Experts of a small language model: a sigmoid router.
Below are experts of layer 2 (counted from 0) of a mixture-of-experts language model. Rows are named router (the router's row for the expert), up (a neuron's input weights, with its number) and show model dimensions 128-255. Each number is 128 + 24 x the weight over its row's rms, rounded and kept within 0 to 255. Numbers have three digits each.
After each expert's rows: "mostly gets" lists some tokens that are sent to it at least half of the time. This comes from a sample of Wikipedia text that the model never trained on.

# expert 32
router:140125162157109138145106143139130084143164090111134136104140122135134137092120112120116106135130135116132131143132107109114120181166115119146163132075115111098110095140169121140127139144162124116116099093129110114137130157129083164166088131105142160144155103120062105173143120127080113148153097113122095127168111142104095147152117137078128113121103128121115138051091152112113124119122
up0:092135144152116116134163098114128149136075154154122107151109131109125140149110117142143126135142173135138141107114150113126133095090143149119113131179141135148135126112130128127112126089106133171127149124128131141124111118167159090086086169124135109126085153128168159096109149070164164127148150102128169154080116111150134138135101142175118151164155168130123101169108135127146156108125
up1:135164125119131135137183102148151165095115175157137097143119148107098146177138137157132141120114108151123125101085120175131136123104118131117113142193141149164151137103105139154125137119144168121131146165155186122128103134132126113113111134121108089114116130139131094081101140134186146104109152130141172139082155108179152102119122123163122145160153157164128098118169138132133166142150
up2:102121142110163153102174094125162105119072148161115126161109148117138109144124129142174134113152183163108105102127123125118140104124114134075109115158137158141157139110109136154087119136126136176144151173103138128150111130098170084130148167113134083110101143149143103108133116105180154114101178153130135158094135094177173138136137168158120143138130134149145140135125127133145115145118
up3:091141108102135137141155091097112132136065149117137108151091122146127164175151109165141142117108174151101135111104159157123144126079122096141123114152122129144150145111112130100121132096108140204114140156118104175120111114119147112103151138085130090127122124135142127090110147095154155113107132109129159151084116118186145105135102138157145150132144110163120141141151136091159146091175
up4:146133103110131139150158094116115136123089156156137116153085103125137137150132103156143135105119154154135134117067160143157138127104116146100102108185131143138147148111114130131121133111131157152118147153161143158112115107141121083111135133124129098141100140124164107068109140106143157114116154119142164139068130080174137135152110152157127145158157155158139111129152123107131130091130
up5:119144110119134143141149101132145124125101150130148113143097114110132168172143091157164138139119116142122131111109149130113165118070123165122140123156135132134165111136117122127149131129125169150115120179177154161120119110133136105109102140115119069111121142144169124096126141103161157123087165094131187143096149111154129125132072139156116154162126109181146124123157141114154154113126
up6:119111096146133117133155059139133142114100142137140116135104119116112174137134138156147160102148138162140148106121141127136144110096122143119115111195131117140151133145119107154137138128144132161135171141149130128121149110147133079095115173139145100087096165112174120080118135102168131120120182157117161174045124080143169129116126147151120145112139155173137149167144118127104104100151
mostly gets: " car", " guitar", " business", " bomb", " engine", " gun"

# expert 44
router:126122138061119143127167126081126110099147113138136129136126120141137158136114194136142120124095131160117145138112146099143099140119129138106129156155113110164094164157109159146155122106148123128119144104146086099179132122136116117112122135133101123187136098160148196094135133144183132119118132105127157145092146111153154105128101156143112129110090135167123136164142181128156124155105
up0:137124130138127169153138138134096145082115141099120107120157172158112146149152152129123128192145101143110166111115137169157122158121114116135144156161122074146099114108141139109138162096129186108131091149140155172135135139123127135073138126148138127084165127194117121135099120122146087126140124129117173131105154128125162069138118130144112179096137110100108169120110148115096114135145
up1:108105146157121133146143110120118102105108135149152106115119154127168139117127128133121161141121110149170142084116142080112109118107163129130094169189124126124090144087156134114162145065108113133122111151154117123136139177120157122155112143080089132089143167078158128128123136157163140119140142131119121113132059106145131118121092145119113145129130104123126094144159072106118173152157
up2:106135100096121137147133118117114178135098145177131131112157122114160100131098130114175147133120158098168148120126111117125122130106141126160100168117115130136130137160130129119076143119094122141099138148114109160112146106128144120135133118124116121105136112121116143147143158108106158102127112134101126133131094136140128136100135086116113125135136140119149091152075132178133133167159
up3:135113133150086181126149119089156154131134140104133136147156155159074143122110100139176162183161138130151134153145103104112157148132157131083148150139132096096125128145086132069167105146133171120100082147146134124128119146099138157126171121144105110174125101114146166137142127137155148121104106195151140125100130107150132168157125152124142147148146112168110154125177171129144129131100
up4:111094143124069109148138148078112188096129136135168149146113128163101152142175107120099118159104139153129130144160130124155163120099144134129090186161120112164156082154133110127141117134129144132128121159158126128125102144083109081117080093088137120130106167137161145128102151118141129196146137163146107090091109135137128131131118144125153137096153113151132125108183146136170166146135
up5:119190108111092169118124134071120143149138128073118167123149148132174099119175120103111090203134138145106124114139098148094123116116096160157160156135134110160139138092103123139119111077099140108113115135171130136107097082096130153081124156144110115128142102117103105151123148114140128091106143137114166137102136129157148144132102123133142121122146131110120140129110135132089139113119
up6:091139107124132136096172162116132184133111173150100070078096149164153127176105136102149130105128145156139137120098134125124131112054105121143134132113138182169101106150114126174126109135146124115171123172133122112100119133122155124116111187146094104089129112128122142080119107144102083109131183136149130166123118124138143148166122147166132118095110145127144123109139148176139180129116
mostly gets: "osaur", "firm", "ney", "ium", "apped", "worth"

# expert 31
router:188130142159141090132123129142124105143142148129105164150111099129147130125133125127134132134159141131140147120141148095108129191150125101108095124081116135127097082162101129139123111100150118102126124138121123090141169130114128095125162130137103148109128115137126165156116142129119144113125143133129115126121126129122133103125119106113142122161111147137140167123130132190124146133159
up0:148108114124149140131171110144132087160124163125175137142095145133125132144104148139135134134150166129082142105097163112138140124129112131124103126116119132118168096133116141134115107105162127162147141142153118135127127115085126125109144079169061106079124112114119125117133155120158139067127152119121127069118148129169162141143131125120125107143172122123144130132126087137171152152128
up1:123176126124066138094133118129142138138113140174140073126121116104137125130121152147150132145139128101101107144162176125122125132094107118091143103152137131154125138092137147147159166111152146153115143113133110116094140185186112116091117100153149128143150146131123092123085155117121115156154125116109149115093111068124123177151122130126122141132127135141173143123119149135082130130143
up2:124117149155084149149185162131164127122100175128113117128082133106112144166143107138115118130165179119163121113097162106099147145065098118127109116141123116172099152109145153105106141110140150135151139140136148124103149146161156152088136144094133135106100100125147153083147119131119098124150164171124138071124118129171116116147149123132149120128126092225135139119149122130178111108158
up3:148207121101142162120147119134138113147099128121127125115126151140124123177126126093108130148186104123120113171091151158163117130088118119163097078142134096154138147124137122105128166092133131160155177120111132140110135150124126117091128136131097128128153089139125125117145113091182126121100129167141137122104121116152132150166143112123150150097154142160199129152094177139165111089158
up4:149130151102082121170139134125159085133087140139111121111089108137120144113160123177155090073120107150143126090121159119097139145145139123080116110139151130144136146140113105138109102115144127141086149134106103152118139108102104159122127123079105121098118133116133160114145158105127126139123145107152141133145153128200133082121132120127162125143129133126148149119168146135177171083112
up5:131154133114129132116158096110152133128074136171113104116107104095141114140088119126163089147135112129105083117109106094118108142120134130103114140125120120162088129114133091141131133107139137155113115080094111133152130142154114066097131091132142118140126107123127093115101117108135155149100126119139127162089069126149099135145126105115137130142159133148158173111125177135119185100122
up6:142150095151103112150102086128145125116137117121137149136138133143101148071105078145125159080168145123104134113138094120175157136096183116081116142130166109145159119154089121126120153160139109137138155159103124098106118118149133114086130169076140144163115131144117121133112106136153168131114103104134162169108083110119182140106116155122112114141140133113145132162187120130113152099109
mostly gets: " of", " from", " by", " into", " among", " latter"

# expert 70
router:157135171155121137149112138097129093177141090118146134132119154116135124127125105154111093136109156109142137127141130164113123159134113149113052137106116147134086165134169161144113143058151165113068126103161116155101103070094153143102118203128102131120151171136135120119142108172128123111128105121149155201139118136120091149149083137139142144161116133148135127101144127108141130178099
up0:104111117133149159139145075121124117129130121056122090148146103133118124087087163087131125116108180125118124123134166128158166063113132147148125109148121126091117157125122128177102134147118168161116091120145142131136118073093135124120145122120110127128142072137164142110119134133131132078142117159154167102117143120140119066121105180174151132144121098141110133157163123075108095136132
up1:148098122134157127127113121137114090142107122114162090117126131145112113121148133187136147113179121128144118152136147122126125131083101108100097101116194098113120140151133118132133129146127150154097122138122054123127108113169095101118141093129157124148127143140153122121120149154151140133154129143140156171105103103131143112120125150140116151136136107180096166162133173150137133112088
up2:167132131120117151135159106109095140118157160160094141146112109083122153157123107137155111115181136150139154158126170136128126107159114123141101123132148177115158130105130130100141113147147121114107136157106164149158164152133142140153168155141130138099119134099118133104097151124131125156112118121158122159101146136153126064172118145086145125150126147119144134145159123093104126116125
up3:126090137129081112151135149106112127123172124153143135143109121159100121139126097137099094146153195120130123140128119141137100108110101105132135130128146133136139104097117140107117187091127134143066135160118080111124080133125139119118133142110094061104111136119113154126156135152140099129095137164080166086121125069142119149152080137171105141136102145104165112126127108115100137118123
up4:120151138127133153140144112140104066083127118169143083102086165141116134092144152141132131099175158148152109123129136173144139093070109141116121133153108137122143069156130148130109094129069113147119155106176148141094106087111128084149098123131127106091146145108150097114127164139171091151115127151136098144124108073146109148147156125144095180130134122125129139126124121107117149121149
up5:154134141135092118181142133141151111123121120143156125138115155139169115137106121135125087147092141122151131084140134147126132135117115158113169162133131117069159106095112145084090167156119149160181120116140147178123110106124115132109142105099154144155125141090121114120155138133180148102127123109143168103118131087118149161100144127161060131123110115184153116094143129126197158158137
up6:131134130135140159176132131164131148121094106160130103144163150075128144115148101125141099118121143152158110133087149112127100119110135115105102165129121096100136087109136114114088077149147164118094165136092127123092136139086096087093148108120091110153127086125152098109112131140116083121050131142139171132125094098131132095149140107168151135146122128127149127125164116129161165133088
mostly gets: " Robert", " George", " John", " Christ", " William", " Paul"

# expert 94
router:141135128147146104180134124124110148122145185113174171111137156115135161127127153150105117143155136158143153116106150095112128178111137115071146123108117127170107108135102131095090119096157120090101131140114105110197151088159156133126143099142085145122164080107111116108101161107105125179132142108138139117143146121123125126127116102101100163179125160128166154129140085095142167111136
up0:106135128071107135141138114132135103117118167109171151159120158188114122133126087130131111139138131130153078143118128152121127111127129125128108165138165134146145139143161131122093094100169125130112172125135135175147127085099160135093117122117118124146094151112130139115163091143132139164136177146134143098099151149151112118149135110145107140122191133151137176172145073141151162105149
up1:085127157111128134117156094135123110100122115148072092114108155129154156140111143131135141130147111173148145123141124131124090153106137089104156098130099144169146156148135133086098119090144133133140161178142150128160137115126146092119167082151115102104095110060148146122153141112140154156150148120138111114108100089124090093123110121137093123130167114120136121125132140155144118146138
up2:165119133185078179123141104135125128135128107108148114145098121123131155111132144178155099138117118146128117153110106122099122134164120144147135118122140135127118103084111138123113116103144145104106088116135120093118130095127139110116149111113149113097137138146118090139135191122139172129152103089184181091089115109147128121088121118113157153101142135106180120145144113175121089115111
up3:131137157109148123136119117143134064110122151117112135126119159097153128139100145101153137110158184092104106137133100148127171120129130084146142116150124150133121114136082149152141126107169188104145147114137134147157121119158142136101141157170104111125130133129133122131147149122141122126105111115116132160128156138151139102106116149148128098144121149107152109136101128083073141124175
up4:134137135113127168146137153154126081096102157127107141110128088154164140173129174160132136130136136176087142164143144163134132122119082101160113117142159098136125139102101189128113130133129095186141156190153123150164121169173155134125089105144148122162157092165132134114126145118155135123112129108132084126099151149126149126126147163156107120126138095123094141159091123107067137131128
up5:128111081122119154134121140087173121117106175156134111170118132160111096102149081154135156125175124122102130121089148129116130141127124095186114119143171079156118189126129128094131156122102095131131116158098156133110137140171142143149131131120155129139111129159144137143109121092134154161116118132112138102084107129168144150154099158142156101125165112126102114163076172137128125151151
up6:121129126098107119129148101127200094095118131132141060142090117184139166120133069123140137095103117110117140120119133124132120100107167148122133114148116107084127129121151132165153134145128134125109109160110124125147097128108102106149155124098176129146131182111127106119087154129138129102074145165128125162140146091154142111128135175153119116102139121188085127116147074145155116104123
mostly gets: " approach", " land", " response", " light", " ground", " material"

# expert 24
router:135121133153111121192135144149123131142140128128146086119136152161144183138166150153112156121141088131166152131124105154147081157129186132146139122134110148110136121144140147090163137106127138121014134152102138150137172144127147150147134135090100116108102105118101102134106156123087129134127145137139120113150100098156107117147144109115189107134128123168109127152119120118154156106122
up0:135180151135126140138127115131105108098102165122171139106108137093173148134133087156101085133119087195146156124122148121106116161094132112183123167131162134148100116124136146129152130128103157084120117109101145122132089101133105147139133130114150110135142110109158124104150157103136139079124148086171129107160144103138135163141098106139112123129119171128132117115092153117152152083125
up1:140113155140131152148146133148151105116144113134133124182143121144130199119131135127143102182112120188127163110140111123113132107125177115098128146136121140100129120133174126103195098148150158140109153150152077169116105136097131127139128101136111071084079150121120099132143137149163160128113175142126137101111090136171129164160093154108169141099162114129120130194132093167157148123122
up2:105126079134098114141167124121126159093123118149144127139091146120117171113154136179153154123130121147151152080136157103095103125106148155145145119145124147078131159130144144126169132105136139117107147142127142139146089103121122112120103127142156117116101085106177088127115117132128152122109124102150120142114139152149166132143122126138178114148126100169134116143099121127164134148099
up3:122172125099148079153133115071127170170109129146126133133151156105091162124109159132177148149094115156103140094119148128131115161077133121113109136128108144121125141063093161148149147095153115118107174142168107115117085133097124124128109155095099125150119133105136141152140176093128108149141113112118132099118113100106110124111108112119134110154156069122139110137097133117127117154162
up4:104106148098140152153125145117163128148129188164172151129137144141119127153148168115122160131152100170158160146121161161096101108139138161116106120159152160108174167110110120097106084108134142154131114103167145132157126137068170111085120105142107116139114150138141107098101126109132077098116125113146119137127134100155122132142136100141152132120143136117150154110165138141166120093169
up5:102135134152110121133128127133117112164114175100171131137140114129134140117128049136119126145093169125134106114115124121132121108124162108143120107141133090151141122121162134114118148064108134168080111124127137119080113137076134130147098191115082121169164146146114135094103124106150117155148181178170153126120122126094119098152072141153147135137143092162112097121139120139139120072130
up6:135136150143132138128126088139110092157121123120139130125136094094128156127152124131101161089126148155146164118139167112150148113096125124146134137126131120192107116118089096144154134114182154141089169134171095183140136124137179132121117161139107110110111142111133147114122150145124123107110135148122138106131153148133157144114147168137138169166134135135108138137146099125166126115150
mostly gets: " disease", " Regiment", " Conservative", " weapon", " estate", " prison"